config.toml
experts_per_token = 4
normalize_top_k = true
tie_word_embeddings = false
Below are experts of layer 4 (counted from 0) of a mixture-of-experts language model. Rows are named router (the router's row for the expert), down (a neuron's output weights, with its number) and show model dimensions 128-191. Each number is 200 + 30 x the weight over its row's rms, rounded and kept within 0 to 999.
After each expert's rows: a language model's description of what the expert responds to. This comes from a sample of Wikipedia text that the model never trained on.

# expert 40
router,190,173,217,193,195,184,155,185,190,208,254,226,182,194,239,243,200,215,183,173,234,219,218,211,182,207,168,221,209,223,169,236,186,239,198,214,193,225,148,155,231,236,195,186,241,193,181,182,151,190,220,209,216,156,189,206,211,138,152,209,211,167,198,174
down0,162,188,210,175,194,179,203,168,219,177,173,271,242,182,237,190,182,252,221,216,141,242,172,209,211,165,128,130,183,192,273,208,179,201,261,230,177,184,184,206,167,167,200,214,181,194,169,287,207,185,207,172,187,205,149,163,260,220,217,171,202,193,180,192
down1,216,212,150,178,263,186,226,220,174,211,191,200,201,189,206,201,231,203,184,229,225,177,182,216,190,171,236,179,161,201,161,210,131,195,236,221,210,224,187,274,132,228,187,251,176,181,184,175,215,209,170,208,186,211,174,179,235,230,222,218,256,211,166,231
down2,156,224,219,174,219,207,208,206,195,184,193,193,217,242,200,226,182,163,213,170,187,206,205,206,218,225,194,170,266,255,234,203,166,207,196,244,159,245,133,172,197,210,240,128,178,192,236,217,201,192,266,199,174,190,185,163,204,189,206,178,223,196,208,226
down3,200,172,187,199,184,253,211,147,213,202,204,215,167,224,192,195,193,241,200,222,256,248,216,237,191,242,178,259,195,199,187,229,217,191,199,147,138,220,207,203,173,207,251,247,153,182,218,234,246,154,184,239,196,214,203,216,192,144,149,190,223,180,190,235
What it handles: Proper-name adjectives. Capitalized nationality or organization adjectives starting names (American, European, National, United), and following in "The following table".

# expert 56
router,191,172,133,235,196,205,153,183,211,197,182,220,196,221,198,202,173,249,215,236,201,144,172,264,180,210,238,224,224,180,183,211,206,175,225,179,169,250,271,186,241,268,170,152,170,202,221,186,171,193,191,193,164,172,173,173,184,223,210,210,175,229,275,209
down0,234,193,207,246,181,201,158,191,232,162,199,229,176,201,140,247,172,166,206,178,239,203,219,199,168,211,209,195,199,248,218,196,166,194,211,207,169,231,270,178,223,171,219,236,206,177,193,204,218,185,175,178,192,223,233,228,170,202,209,163,193,196,191,235
down1,246,207,183,203,233,178,221,173,193,202,203,154,169,180,203,177,222,189,185,247,205,219,240,198,146,222,215,197,185,143,225,227,231,197,197,179,196,189,209,211,251,209,221,170,231,234,229,205,177,192,225,168,224,251,241,244,209,227,141,228,191,151,232,193
down2,194,205,251,204,257,193,162,207,243,183,186,207,209,227,173,213,169,218,143,185,193,170,173,135,214,213,194,224,202,178,169,141,125,151,139,152,150,190,211,192,177,198,222,213,157,211,199,215,228,212,235,218,169,255,236,174,215,214,151,193,237,182,191,239
down3,224,224,206,224,201,242,264,210,183,244,194,210,245,168,236,223,202,206,284,219,222,148,225,166,247,199,175,229,142,172,192,170,217,161,168,240,242,219,187,141,161,179,210,207,198,161,120,250,204,183,192,212,151,202,228,169,176,187,209,142,220,179,216,241
What it handles: Surname and place suffixes. Ending pieces of personal surnames and place names from many languages, such as -ović, -ov, -sson, -ón, as in Karol-in-ska, Hashim-oto.

# expert 50
router,161,240,187,173,146,243,147,209,186,193,155,147,192,219,200,212,188,189,211,169,202,213,160,177,184,185,166,230,209,240,192,186,193,164,174,148,216,206,218,178,187,225,192,136,185,240,251,177,236,177,149,160,215,247,203,165,158,212,230,210,237,263,236,215
down0,195,155,241,159,214,181,250,202,258,203,210,200,180,170,210,290,216,189,222,204,284,164,188,178,197,171,178,301,241,240,207,226,197,208,279,178,202,206,167,258,187,148,215,194,222,194,180,213,248,207,181,201,255,186,252,194,179,208,209,130,192,187,217,230
down1,174,135,175,181,179,200,145,178,178,215,187,239,196,224,177,165,192,207,130,183,220,179,256,183,169,203,248,166,164,208,178,192,194,232,226,216,184,225,222,161,246,236,206,182,233,202,163,174,247,224,217,246,185,179,228,159,171,150,223,190,185,214,201,246
down2,211,204,247,211,241,240,154,223,228,206,184,163,224,204,228,162,238,150,142,202,172,231,216,225,193,159,243,170,219,227,181,225,196,199,206,212,218,165,146,197,296,254,179,151,173,203,209,214,191,225,209,189,211,210,227,231,203,212,219,200,256,180,218,164
down3,219,184,210,222,275,203,213,200,181,242,177,202,251,189,187,174,163,171,242,193,176,207,203,225,233,202,203,191,226,228,159,190,174,213,195,223,188,199,208,188,215,140,197,160,228,158,217,169,232,225,160,198,169,209,172,237,212,179,230,137,155,178,244,168
What it handles: Latin taxon endings. Word-final pieces of scientific Latin names in taxonomy lists, such as -idae, -ensis, -atus, -osa, -opsis.

# expert 18
router,210,194,188,182,195,195,215,236,243,261,237,194,147,169,165,230,217,236,144,239,212,252,200,247,199,230,231,253,177,285,171,157,234,186,201,196,252,185,199,197,199,272,149,211,246,232,228,184,139,257,211,208,201,210,206,236,221,231,172,226,244,207,184,203
down0,233,171,249,144,184,199,183,180,178,252,192,188,177,173,176,174,193,190,178,194,182,181,236,164,226,193,162,237,212,143,238,176,183,231,184,184,219,213,187,193,208,197,197,201,172,252,190,244,205,183,155,248,204,237,186,203,195,225,224,235,183,191,165,198
down1,164,203,207,229,156,171,193,186,250,171,250,167,190,241,212,207,220,201,195,181,194,217,224,242,174,249,182,179,228,170,199,203,220,221,219,196,221,239,206,204,128,210,148,207,260,164,176,167,208,227,266,182,271,189,156,253,184,212,193,243,199,230,204,180
down2,166,193,248,225,265,194,195,249,216,239,219,205,191,181,256,250,158,214,209,214,158,163,218,227,221,153,209,215,150,183,175,194,166,208,215,181,211,197,251,207,234,195,266,233,205,244,201,184,172,227,232,184,136,163,239,207,218,175,201,179,216,204,160,203
down3,211,203,195,246,179,139,206,161,198,227,210,249,226,191,243,228,241,181,161,238,179,207,192,150,202,218,229,228,193,142,219,213,180,192,200,247,103,225,207,88,199,202,197,184,272,215,179,203,195,209,244,195,174,175,194,197,248,241,155,189,217,155,184,179
What it handles: Clause-opening prepositions. Prepositions and connectives that open a phrase or sentence, mainly on, in, at, under, using, during, according, and the relative-clause word what.

# expert 44
router,153,215,176,173,183,222,208,207,152,240,224,248,184,179,196,233,205,234,228,233,206,182,162,195,189,234,207,224,158,188,178,216,191,199,230,201,238,195,160,185,122,207,170,258,220,225,187,183,181,213,121,236,191,224,174,252,237,264,167,219,256,223,259,200
down0,171,212,205,156,190,153,239,215,194,164,243,193,183,190,114,175,223,178,195,196,201,207,217,183,186,154,225,200,225,194,184,272,178,206,189,216,214,241,200,204,228,200,194,232,247,195,192,194,199,189,177,225,228,220,282,224,142,179,208,141,152,200,212,202
down1,148,226,196,183,212,228,188,239,189,188,199,191,142,213,232,209,196,185,216,162,205,171,209,203,199,202,190,226,180,225,178,199,147,186,184,159,196,245,191,275,236,260,158,234,202,173,207,177,223,183,154,163,193,165,197,212,178,200,206,222,148,166,235,212
down2,190,247,197,216,170,192,217,203,196,226,150,202,219,184,250,201,206,202,218,246,205,193,238,236,270,162,141,237,206,129,229,224,255,180,214,207,160,147,225,191,239,214,227,221,153,193,158,142,239,209,183,263,241,173,199,254,216,198,186,147,222,174,208,159
down3,178,210,234,176,200,179,193,144,192,247,216,264,133,269,232,220,194,175,167,216,226,194,177,215,245,212,176,177,185,218,183,222,146,215,220,246,193,203,205,149,155,231,174,217,147,176,209,181,204,287,180,206,176,249,240,155,130,232,239,203,186,197,213,190
What it handles: Place-linking prepositions. Prepositions such as of, in, from, near and across linking titles, institutions or regions to a place, as in province of, Duke of.

# expert 32
router,194,251,178,195,192,193,174,204,146,249,175,217,146,173,211,233,228,193,212,210,197,191,173,199,207,229,186,152,181,177,224,213,159,206,188,196,190,164,243,203,161,223,154,178,210,214,222,204,213,156,190,184,194,231,210,219,166,257,222,229,225,284,214,258
down0,235,199,205,219,192,242,200,188,196,159,226,204,220,132,198,230,232,225,161,187,213,210,165,206,203,165,146,175,225,255,195,222,222,150,220,217,155,223,216,192,201,229,137,205,211,192,250,256,170,199,237,191,211,163,194,185,234,226,193,227,155,222,203,248
down1,234,170,235,235,218,243,172,176,206,176,224,245,234,197,212,186,199,202,143,201,192,256,210,211,164,190,158,186,189,207,187,202,193,182,161,161,207,225,238,224,133,162,198,237,210,159,211,196,194,231,193,220,180,220,190,238,193,220,226,228,179,191,222,204
down2,190,219,208,209,155,148,230,203,203,203,198,159,247,186,161,180,229,214,185,239,191,175,196,221,212,233,175,258,223,160,190,229,170,174,208,212,172,201,182,203,142,170,231,247,201,207,241,191,183,215,173,224,206,228,208,267,220,217,204,168,221,190,165,199
down3,214,208,198,197,185,177,124,159,193,164,200,145,210,168,174,198,154,209,237,172,211,162,192,254,238,203,198,178,240,217,189,212,172,237,193,213,207,207,230,243,209,164,145,238,176,212,230,247,188,232,199,192,230,250,253,157,181,282,184,200,230,220,207,144
What it handles: Table and list separators. Pipe separators in tables, plus parenthesized years or counts after titles or names, such as (1956), (2022), (6), and slashes in stat lists.

# expert 54
router,176,187,212,195,219,219,243,229,199,192,221,231,195,157,211,192,222,201,166,198,210,220,201,175,176,179,192,221,175,223,112,163,173,246,214,223,211,208,221,197,216,199,210,208,220,157,214,185,190,198,199,197,262,201,158,155,202,205,207,153,180,202,172,177
down0,220,180,160,210,190,220,162,209,182,218,204,175,221,231,157,204,186,169,170,180,195,219,213,208,225,256,148,265,156,175,193,203,168,196,195,224,251,158,174,146,180,186,219,227,218,215,182,188,228,169,183,241,214,138,216,233,177,150,246,218,181,161,217,197
down1,230,249,149,222,238,239,170,178,192,215,219,240,157,129,184,221,234,182,144,182,216,135,215,179,234,167,212,251,199,139,210,230,207,203,194,226,190,259,224,195,189,171,226,222,210,218,215,186,211,223,170,200,283,163,242,253,206,190,228,227,202,250,194,196
down2,208,165,202,208,166,178,231,209,176,214,223,154,215,189,206,215,219,197,213,246,155,176,197,210,175,194,249,144,171,222,171,220,233,227,174,241,194,195,199,204,218,231,176,221,181,213,195,150,216,193,229,195,161,174,203,218,226,191,181,198,226,227,237,217
down3,210,207,186,192,213,197,215,245,206,238,151,194,197,180,184,222,215,147,216,204,217,267,201,241,208,257,171,168,229,222,206,185,194,234,208,168,216,243,183,197,248,157,198,200,205,208,239,164,196,250,169,221,190,172,240,173,155,171,191,223,201,174,196,183
What it handles: Phrasal verb particles. Particles and prepositions following verbs, especially took over, carried out, picked up, plus after, between, and years before a comma.

# expert 48
router,235,225,209,208,226,183,196,251,228,191,182,174,226,172,169,232,213,206,274,217,191,211,190,216,193,183,202,239,208,246,201,201,212,158,244,253,196,186,258,250,203,222,220,177,215,189,181,240,182,268,187,253,223,252,157,153,264,212,154,188,213,198,144,200
down0,204,250,198,191,186,201,229,231,223,225,156,186,139,217,234,162,184,187,202,248,251,231,235,151,204,174,180,200,255,191,232,190,145,213,221,185,185,239,230,181,152,197,171,187,235,179,191,265,211,199,168,116,160,182,196,192,208,259,224,218,215,156,228,165
down1,179,207,224,233,204,227,226,206,206,211,235,208,204,199,224,212,169,212,202,177,194,183,248,149,148,239,224,230,196,230,205,201,197,176,215,201,231,250,220,217,181,188,183,236,169,178,270,152,159,156,216,186,229,219,219,186,170,195,178,183,192,191,164,240
down2,211,195,173,202,259,179,235,252,180,214,166,224,213,103,171,245,163,187,219,176,189,201,219,228,185,209,202,203,199,194,176,198,230,189,211,205,190,187,187,178,191,233,248,132,215,242,162,213,200,200,208,232,196,237,183,172,183,155,166,223,255,189,175,202
down3,229,265,179,199,168,262,216,208,239,243,187,177,238,199,201,202,194,149,140,245,193,204,147,202,207,174,214,241,154,228,210,201,247,219,157,209,280,227,223,204,207,225,225,209,145,165,225,229,188,191,153,210,278,179,194,282,193,231,194,197,222,249,193,149
What it handles: Opening parentheses. Opening brackets starting an aside, translation, taxon author or date, as in (EP), (Perca flavescens), (1918, (Producer).

# expert 28
router,215,271,220,138,193,187,196,222,199,233,168,220,219,213,207,253,176,183,260,201,221,166,248,170,181,199,254,187,188,197,187,156,161,199,198,169,224,220,188,181,163,229,179,210,193,156,267,181,197,218,137,220,219,133,214,213,214,240,156,212,219,219,205,176
down0,191,197,247,169,216,205,195,211,176,183,190,216,194,185,184,222,203,211,199,192,237,149,153,190,206,189,189,118,180,186,206,189,251,210,185,218,237,241,234,168,115,199,191,250,240,221,226,264,200,243,182,229,173,187,191,205,183,173,160,156,149,228,209,200
down1,168,188,215,191,152,192,177,220,215,193,219,209,176,198,183,235,163,137,209,193,171,206,208,189,153,144,220,226,178,191,171,191,172,199,212,237,171,220,213,168,136,190,207,208,220,232,175,145,155,239,207,143,168,248,176,146,245,232,169,188,164,223,199,221
down2,216,210,209,176,204,197,199,194,215,229,228,209,152,204,225,144,228,231,194,215,201,183,214,209,204,242,252,202,193,241,197,235,233,194,181,165,226,148,144,243,229,183,199,184,180,243,201,176,249,206,184,227,168,206,212,174,201,221,190,211,186,169,204,197
down3,162,247,158,204,224,186,205,155,249,204,138,203,220,189,197,227,162,184,180,167,210,215,167,181,235,206,214,266,194,233,166,222,228,236,229,204,193,182,183,144,179,252,223,233,171,138,191,224,212,202,194,179,188,237,254,194,115,192,192,197,180,157,168,196
What it handles: Relational prepositions. Prepositions linking a noun to its complement, mostly of and with, also including, into, for (role of, aid of, with other).

# expert 0
router,223,229,211,221,277,175,181,198,151,223,238,229,251,227,193,211,183,149,207,157,210,207,251,245,168,170,166,152,168,186,227,183,229,190,169,176,177,229,224,198,186,188,200,255,168,258,227,188,175,223,242,229,197,194,189,219,162,195,205,203,175,219,228,192
down0,169,237,223,169,207,170,222,199,240,189,185,131,238,142,201,149,203,180,164,243,206,212,202,150,227,197,182,251,244,179,229,270,217,179,240,159,238,217,188,184,198,179,217,212,239,227,163,190,247,248,235,134,198,162,208,216,225,212,194,211,237,190,168,166
down1,225,195,128,164,246,211,236,140,197,204,184,204,198,207,243,226,253,222,177,214,209,160,228,199,220,232,225,209,228,191,138,253,199,180,178,245,205,204,193,153,207,180,220,216,228,200,195,150,254,202,247,235,203,248,162,206,192,219,248,208,204,201,174,138
down2,212,227,220,182,190,220,206,195,235,198,201,209,177,191,191,197,157,143,206,245,174,198,215,201,214,244,165,194,200,170,237,197,206,211,137,210,240,191,151,125,235,195,238,149,217,143,238,199,156,230,223,184,162,201,230,181,156,145,143,209,134,190,154,199
down3,224,143,225,205,235,144,234,164,191,218,263,242,196,177,161,236,195,202,147,266,223,195,251,190,210,208,184,168,252,210,239,212,242,157,182,212,192,193,172,159,206,142,180,196,147,178,216,165,247,225,179,225,230,179,178,199,220,186,198,176,185,155,256,181
What it handles: Mid-word pieces of foreign names. Short letter pieces inside non-English proper names and transliterations, often right after a capital, as in G-an-su, X-y-ridacma, V-ign-ola.

# expert 53
router,172,292,205,165,196,240,217,170,201,224,188,193,188,169,170,237,193,247,206,181,183,239,206,164,177,198,223,231,208,189,179,204,189,176,203,186,233,167,155,166,174,317,233,185,228,229,227,228,136,247,210,190,225,155,165,201,221,170,245,234,230,207,247,211
down0,237,165,170,197,210,210,209,190,246,167,172,169,217,183,212,149,178,165,172,185,162,167,186,198,182,181,200,122,182,202,212,259,218,155,216,254,209,265,183,212,184,178,148,195,141,173,197,122,198,186,228,200,193,165,241,182,193,183,202,245,168,215,190,213
down1,258,190,172,221,179,212,236,236,232,225,168,210,189,225,178,269,220,236,164,214,202,207,201,193,228,193,263,167,246,182,178,176,176,140,235,190,213,165,164,179,209,228,198,216,237,189,143,196,182,183,162,181,192,194,205,185,265,150,229,203,175,191,217,169
down2,172,222,207,236,260,193,239,247,144,203,215,161,215,198,165,161,199,220,197,258,215,194,181,173,186,211,199,215,203,194,214,181,213,178,175,200,210,201,166,193,183,244,231,212,222,169,199,222,224,178,198,216,156,212,161,243,188,246,217,234,189,178,150,196
down3,182,206,214,194,165,168,224,227,232,217,189,277,221,161,220,246,204,214,223,196,184,193,190,219,140,246,183,212,214,188,182,181,252,179,241,163,161,246,218,172,227,197,257,180,200,229,138,207,185,175,244,208,180,207,182,230,243,176,177,205,186,195,143,176
What it handles: Sentence-opening prepositions. Prepositions and connectives starting a sentence or title, such as In, As, After, For, On, During, However.

# expert 12
router,167,222,192,175,158,278,162,196,168,176,192,165,216,191,180,212,156,234,214,230,211,207,222,260,132,178,203,211,240,246,161,171,162,239,184,159,248,255,154,185,225,198,167,162,144,213,257,237,189,198,146,216,190,169,183,216,173,201,239,196,208,220,260,175
down0,180,213,155,205,190,145,227,248,205,212,216,200,180,187,129,203,222,241,217,251,188,195,251,201,239,181,230,216,170,176,149,213,205,214,177,196,217,224,155,155,208,167,206,160,192,169,182,234,189,161,203,234,222,174,187,177,195,268,189,270,181,245,210,214
down1,229,119,200,238,177,222,203,253,147,196,175,246,206,207,209,194,221,208,165,195,201,121,217,222,215,202,220,238,182,168,175,234,249,192,221,188,215,200,216,192,217,216,229,200,195,194,200,235,203,220,208,228,252,216,177,191,201,201,200,176,244,234,198,179
down2,225,199,214,229,209,199,208,204,155,189,188,210,187,236,169,172,248,158,188,153,187,214,197,209,183,196,262,233,198,167,157,205,214,204,195,209,200,213,153,178,199,242,201,249,184,202,210,238,153,169,245,182,216,200,233,240,230,209,197,201,220,231,213,244
down3,229,186,214,149,264,188,212,152,230,248,209,169,242,136,203,204,233,170,153,188,181,231,241,227,230,137,110,172,214,150,177,239,234,221,210,226,193,144,198,259,233,222,232,181,246,221,183,152,238,197,151,205,196,174,187,229,225,225,199,217,193,151,235,162
What it handles: Adjective and derivational suffixes. Word-final suffix pieces forming adjectives, nationality words or participles, such as Bangladesh-i, form-al, accompany-ing, -tic, -ous, -able.

# expert 35
router,191,237,137,200,261,246,217,252,200,237,187,132,146,147,216,232,213,178,216,178,196,180,198,185,200,212,249,195,192,181,139,218,183,152,184,274,228,145,163,213,228,154,191,253,197,216,208,210,233,190,219,214,237,231,193,190,240,250,195,212,225,191,149,149
down0,205,238,189,244,250,156,184,202,226,245,202,215,229,199,184,222,200,189,237,150,214,173,203,210,158,165,195,236,248,186,246,141,205,238,161,211,245,223,228,202,233,207,157,192,178,195,178,219,221,198,178,223,212,178,191,178,242,188,162,161,206,160,192,212
down1,176,225,244,187,207,223,216,186,177,232,164,217,159,206,211,218,179,224,215,142,225,243,172,220,239,166,209,152,229,207,178,204,205,170,188,191,200,156,172,202,128,174,202,192,155,223,178,207,208,167,222,206,188,196,216,222,156,171,192,169,203,185,215,266
down2,204,170,230,237,231,252,234,225,182,222,200,120,180,187,227,188,149,153,211,225,220,195,210,184,178,184,226,183,199,230,220,229,197,158,218,250,231,202,193,205,193,212,166,181,234,222,220,172,201,188,190,167,259,193,199,142,228,210,242,235,173,228,209,189
down3,251,216,199,170,157,219,201,176,187,219,248,206,196,210,224,255,188,196,187,236,241,208,226,207,212,195,199,257,181,203,189,218,164,193,241,218,201,237,207,213,140,164,219,208,226,226,249,181,168,200,191,194,238,245,195,209,179,214,215,129,177,178,212,187
What it handles: Headings and punctuation breaks. Heading markers == and ===, line breaks after titles, Note in parentheses, plus em dashes and clause-ending commas.

# expert 23
router,241,220,182,190,196,268,198,196,230,222,194,151,211,182,165,208,224,215,222,199,193,202,198,149,195,244,210,179,240,246,167,225,227,221,186,221,182,206,191,177,182,276,206,198,251,217,176,218,184,229,221,223,208,201,200,213,150,209,197,230,202,202,177,141
down0,237,257,193,192,194,202,214,182,197,200,268,173,162,179,165,236,171,217,252,207,226,296,161,218,167,222,166,166,178,199,227,204,203,223,176,171,193,221,252,160,211,213,217,180,175,212,196,164,204,236,225,215,243,242,171,201,168,210,227,194,164,232,235,229
down1,213,196,168,217,197,170,169,231,184,209,135,184,164,219,207,180,175,243,238,215,186,216,177,204,227,194,202,161,214,190,195,169,154,213,201,219,227,198,216,215,189,195,191,254,195,202,212,229,200,153,152,197,184,194,162,173,140,189,188,211,212,198,164,194
down2,193,182,140,208,171,257,203,182,195,192,191,205,155,207,175,182,204,216,213,205,173,156,214,217,254,203,159,166,184,260,216,221,225,195,204,174,210,198,200,258,208,185,169,202,137,224,238,162,184,191,179,241,185,211,210,223,179,203,223,173,253,138,203,226
down3,244,163,179,157,194,176,228,189,206,187,183,202,232,185,207,210,200,138,209,148,171,184,239,243,196,226,180,181,193,144,199,192,199,213,165,245,217,210,241,200,163,177,133,168,211,157,193,189,172,204,190,203,190,217,212,181,157,152,178,141,236,207,174,200
What it handles: Clause connectives and auxiliaries. Function words linking or continuing clauses after commas or copulas, such as but, be, when, while, not, and the -ly ending in barely.

# expert 41
router,193,152,224,209,172,227,197,237,217,172,223,241,179,186,205,204,187,173,221,237,229,192,203,185,234,176,209,195,248,244,206,192,232,196,220,219,229,186,192,184,206,266,199,183,246,112,205,165,158,227,180,197,262,160,185,149,227,236,243,219,245,178,140,169
down0,134,210,252,211,230,164,222,225,194,186,268,218,181,157,239,187,231,188,181,196,169,219,174,170,159,237,259,183,270,219,189,179,240,145,221,183,192,209,204,211,219,178,185,219,191,200,188,164,267,162,231,216,193,198,170,255,209,186,149,226,207,205,205,204
down1,199,180,172,219,157,256,197,178,224,218,214,196,146,208,197,260,171,170,193,182,185,205,178,178,175,237,222,214,159,179,255,232,198,187,170,248,165,167,185,190,176,227,217,194,231,171,192,199,194,266,148,239,181,198,247,197,160,146,209,176,184,147,210,220
down2,263,183,232,214,159,216,173,245,221,178,206,189,212,208,179,181,165,276,186,212,234,207,146,230,168,167,194,184,156,249,211,194,181,173,201,224,234,221,184,183,220,152,178,169,232,203,196,190,197,181,248,168,235,177,189,220,163,187,231,149,207,182,219,224
down3,128,202,222,157,221,150,238,212,175,178,202,198,250,168,186,212,197,228,145,206,252,194,241,194,162,184,212,187,236,221,111,168,156,147,205,159,231,219,197,198,231,184,255,190,284,238,222,217,184,186,242,255,183,213,242,220,154,178,177,190,236,223,253,161
What it handles: Abstract common nouns. Common nouns ending a noun phrase after an article or adjective, such as story, series, league, media, rights, program.

# expert 10
router,208,190,199,193,233,193,143,196,227,252,232,213,228,188,151,238,189,194,234,174,215,258,204,187,170,188,199,225,230,181,167,173,192,213,210,195,194,167,230,174,140,213,184,210,198,232,230,245,200,217,238,191,198,233,227,241,225,186,173,208,177,170,140,187
down0,160,170,196,244,184,212,248,228,191,236,187,183,224,228,182,217,181,197,206,215,126,219,242,198,176,191,262,231,219,180,227,242,191,174,168,243,201,154,252,224,203,249,206,226,213,190,224,232,194,176,197,134,201,156,199,218,181,143,243,211,223,191,190,184
down1,205,213,191,184,215,187,171,194,215,184,178,212,182,168,167,215,231,165,194,189,179,211,242,202,193,167,259,236,178,213,214,167,199,190,258,246,214,158,201,214,217,186,161,186,190,213,218,204,219,218,283,226,201,182,211,176,237,156,203,267,190,169,147,210
down2,168,149,204,177,204,200,265,189,184,207,235,212,138,150,198,179,166,175,229,227,186,211,250,188,233,191,195,211,203,199,199,172,179,218,196,182,192,116,251,171,235,187,214,233,198,207,186,137,179,231,221,246,275,203,209,142,185,186,233,225,245,208,211,182
down3,235,196,216,116,175,202,228,165,218,202,224,148,170,235,267,206,194,161,194,117,194,217,218,223,197,214,180,173,193,218,217,186,169,186,227,196,167,190,215,244,208,213,157,151,187,215,207,239,202,148,193,174,226,177,185,155,200,203,218,236,175,205,211,168
What it handles: Table cell separators. Pipe characters after a year in wiki tables of elections or results, plus list dashes and numbered-list markers like 4., 7.

# expert 57
router,247,201,187,182,213,184,194,192,210,192,217,245,200,172,181,218,189,135,187,157,136,137,143,207,219,165,196,234,134,168,169,132,223,203,227,228,170,210,234,207,183,221,185,207,152,163,227,174,194,195,210,186,181,159,172,162,191,221,216,214,149,153,237,198
down0,176,223,182,173,204,123,271,225,195,210,192,200,183,245,168,248,138,195,178,153,212,266,212,227,172,167,207,205,215,249,182,197,210,182,235,221,192,189,235,225,252,147,214,180,196,215,206,149,170,142,237,193,228,167,178,177,192,219,176,220,213,206,233,182
down1,208,260,217,218,178,158,250,220,157,185,136,208,199,169,238,170,214,254,194,188,201,180,234,170,235,247,197,190,202,234,206,195,184,205,214,205,236,159,178,152,165,201,180,265,201,218,208,210,200,190,200,177,194,244,212,192,186,160,207,209,195,190,184,141
down2,192,171,195,208,219,137,233,169,185,196,187,181,169,193,225,191,239,184,159,212,227,175,198,244,203,220,203,189,234,201,187,256,226,226,199,222,232,206,135,200,224,187,217,211,191,230,169,263,244,221,141,221,222,198,242,258,216,218,165,210,223,214,204,156
down3,231,123,189,205,224,190,253,199,214,154,213,238,182,164,211,230,247,167,182,240,206,171,232,221,211,179,210,262,224,168,216,227,202,273,161,209,156,205,153,224,218,235,194,170,208,276,176,224,229,161,205,214,194,172,196,224,225,206,207,236,221,205,187,189
What it handles: Table numbers and pipes. Final decimal digits and pipe separators inside numeric tables of race times, vote percentages, coordinates and statistics, like 2:21.62 |.

# expert 52
router,238,224,176,196,243,189,209,229,232,236,214,211,194,194,206,213,272,164,173,185,200,128,213,190,263,243,199,203,147,240,184,210,227,177,199,280,184,168,231,180,219,233,169,207,169,203,242,221,232,168,188,194,215,183,187,174,216,210,269,169,183,117,205,215
down0,126,200,212,227,167,177,161,192,247,202,263,268,230,200,207,235,191,135,178,205,224,212,194,227,149,161,159,193,186,202,162,169,192,228,164,148,186,192,217,180,210,182,186,199,151,157,184,173,162,204,173,216,194,212,220,228,249,144,170,159,183,182,211,197
down1,232,193,207,241,239,177,206,139,231,208,210,224,220,187,151,169,216,261,147,160,158,162,203,158,166,239,183,217,270,198,215,178,253,181,206,255,212,254,206,173,236,208,203,154,197,201,183,179,209,182,216,251,172,249,210,195,148,228,247,196,210,306,213,181
down2,177,196,178,187,179,285,213,210,218,243,242,176,187,201,236,198,222,230,247,208,219,180,164,225,187,190,185,224,165,244,227,219,204,217,188,234,177,208,204,211,285,250,177,198,178,187,175,178,220,197,222,184,173,177,175,152,208,204,248,147,221,158,186,226
down3,148,229,187,193,199,244,188,200,222,247,231,218,198,173,227,235,179,225,212,244,167,183,209,233,228,211,164,148,218,185,221,248,218,186,225,179,174,238,140,200,172,220,168,231,267,215,234,167,189,144,168,187,203,200,188,222,195,197,211,195,214,267,185,199
What it handles: Numbers and amounts. Numerals, currency signs and scores in statistics, tables and fees, such as £5,000, $8.2 million, 1–0, (6.

# expert 7
router,266,229,193,183,247,192,113,203,219,191,234,196,165,164,161,244,217,232,269,175,171,149,190,118,181,198,199,185,197,201,236,174,206,238,193,235,243,184,154,185,186,211,208,237,209,205,222,189,202,250,148,243,168,223,184,251,229,226,218,205,201,220,168,224
down0,186,203,188,191,220,165,198,227,178,151,228,213,215,244,161,199,192,220,233,178,239,167,203,184,116,208,261,206,179,231,194,220,215,256,189,178,187,168,211,200,192,184,164,193,240,172,179,158,223,201,151,240,232,240,198,150,210,255,162,147,217,221,189,228
down1,241,188,159,220,144,236,208,201,202,223,170,191,234,239,228,156,217,174,181,186,209,217,160,205,222,150,195,174,202,182,174,176,187,231,221,179,170,198,150,198,199,208,204,184,253,202,156,202,174,167,199,245,196,214,167,235,252,222,200,156,209,168,242,189
down2,229,200,192,221,243,170,180,177,210,215,136,222,228,222,211,167,201,177,213,211,194,183,149,171,191,229,256,231,231,192,176,139,182,207,250,176,219,212,227,232,272,162,228,179,148,155,216,254,200,231,185,186,193,196,173,199,242,182,170,156,183,171,171,198
down3,158,187,160,191,222,249,299,168,200,190,210,174,243,165,199,187,210,195,223,222,176,207,187,264,209,284,226,164,156,208,183,209,200,193,195,214,215,197,209,176,163,179,208,221,238,188,271,196,192,204,197,204,248,208,215,158,157,202,209,186,232,243,166,200
What it handles: Commas. Commas in running prose, after introductory words, place names, clauses and numbers in dates, often before and, which or but.

# expert 60
router,173,195,203,199,237,232,197,238,162,213,217,184,183,177,191,200,202,256,190,235,200,131,215,261,162,134,178,163,197,218,208,233,134,186,181,163,241,174,226,197,208,202,204,238,191,182,225,189,163,172,173,181,187,224,202,169,188,194,239,194,210,207,247,233
down0,174,186,214,205,184,216,168,207,147,210,154,266,225,190,203,186,161,204,205,182,187,162,156,186,208,183,221,191,188,194,199,151,183,243,237,226,141,199,206,129,162,253,198,269,186,180,226,143,199,172,226,213,119,194,228,171,182,206,244,151,220,185,211,226
down1,220,165,175,239,229,205,279,183,195,191,141,250,258,254,142,214,234,155,196,193,261,188,226,251,210,197,181,182,214,200,151,202,247,200,193,203,221,203,199,215,233,263,218,167,213,234,163,222,170,165,196,182,203,185,166,269,208,203,183,226,251,216,198,160
down2,212,167,168,184,156,212,210,204,192,206,244,180,207,178,209,240,143,161,226,222,206,108,174,199,185,180,200,127,266,167,155,161,209,198,169,211,210,206,146,166,211,208,149,232,197,173,202,179,160,225,152,213,169,196,217,189,218,201,184,213,213,140,214,250
down3,205,202,221,174,239,187,192,147,182,234,233,161,184,202,254,197,228,187,140,237,207,184,197,207,238,116,240,206,227,151,197,161,234,172,228,224,165,200,212,233,212,159,203,179,190,180,145,214,185,239,226,173,200,208,234,256,207,227,159,182,188,186,186,205
What it handles: Apostrophes and name endings. Apostrophes in possessives, transliterations and match-minute marks (Wii U's, Qur'an, 43'), plus non-Latin byte pieces and word endings like footballer, Town.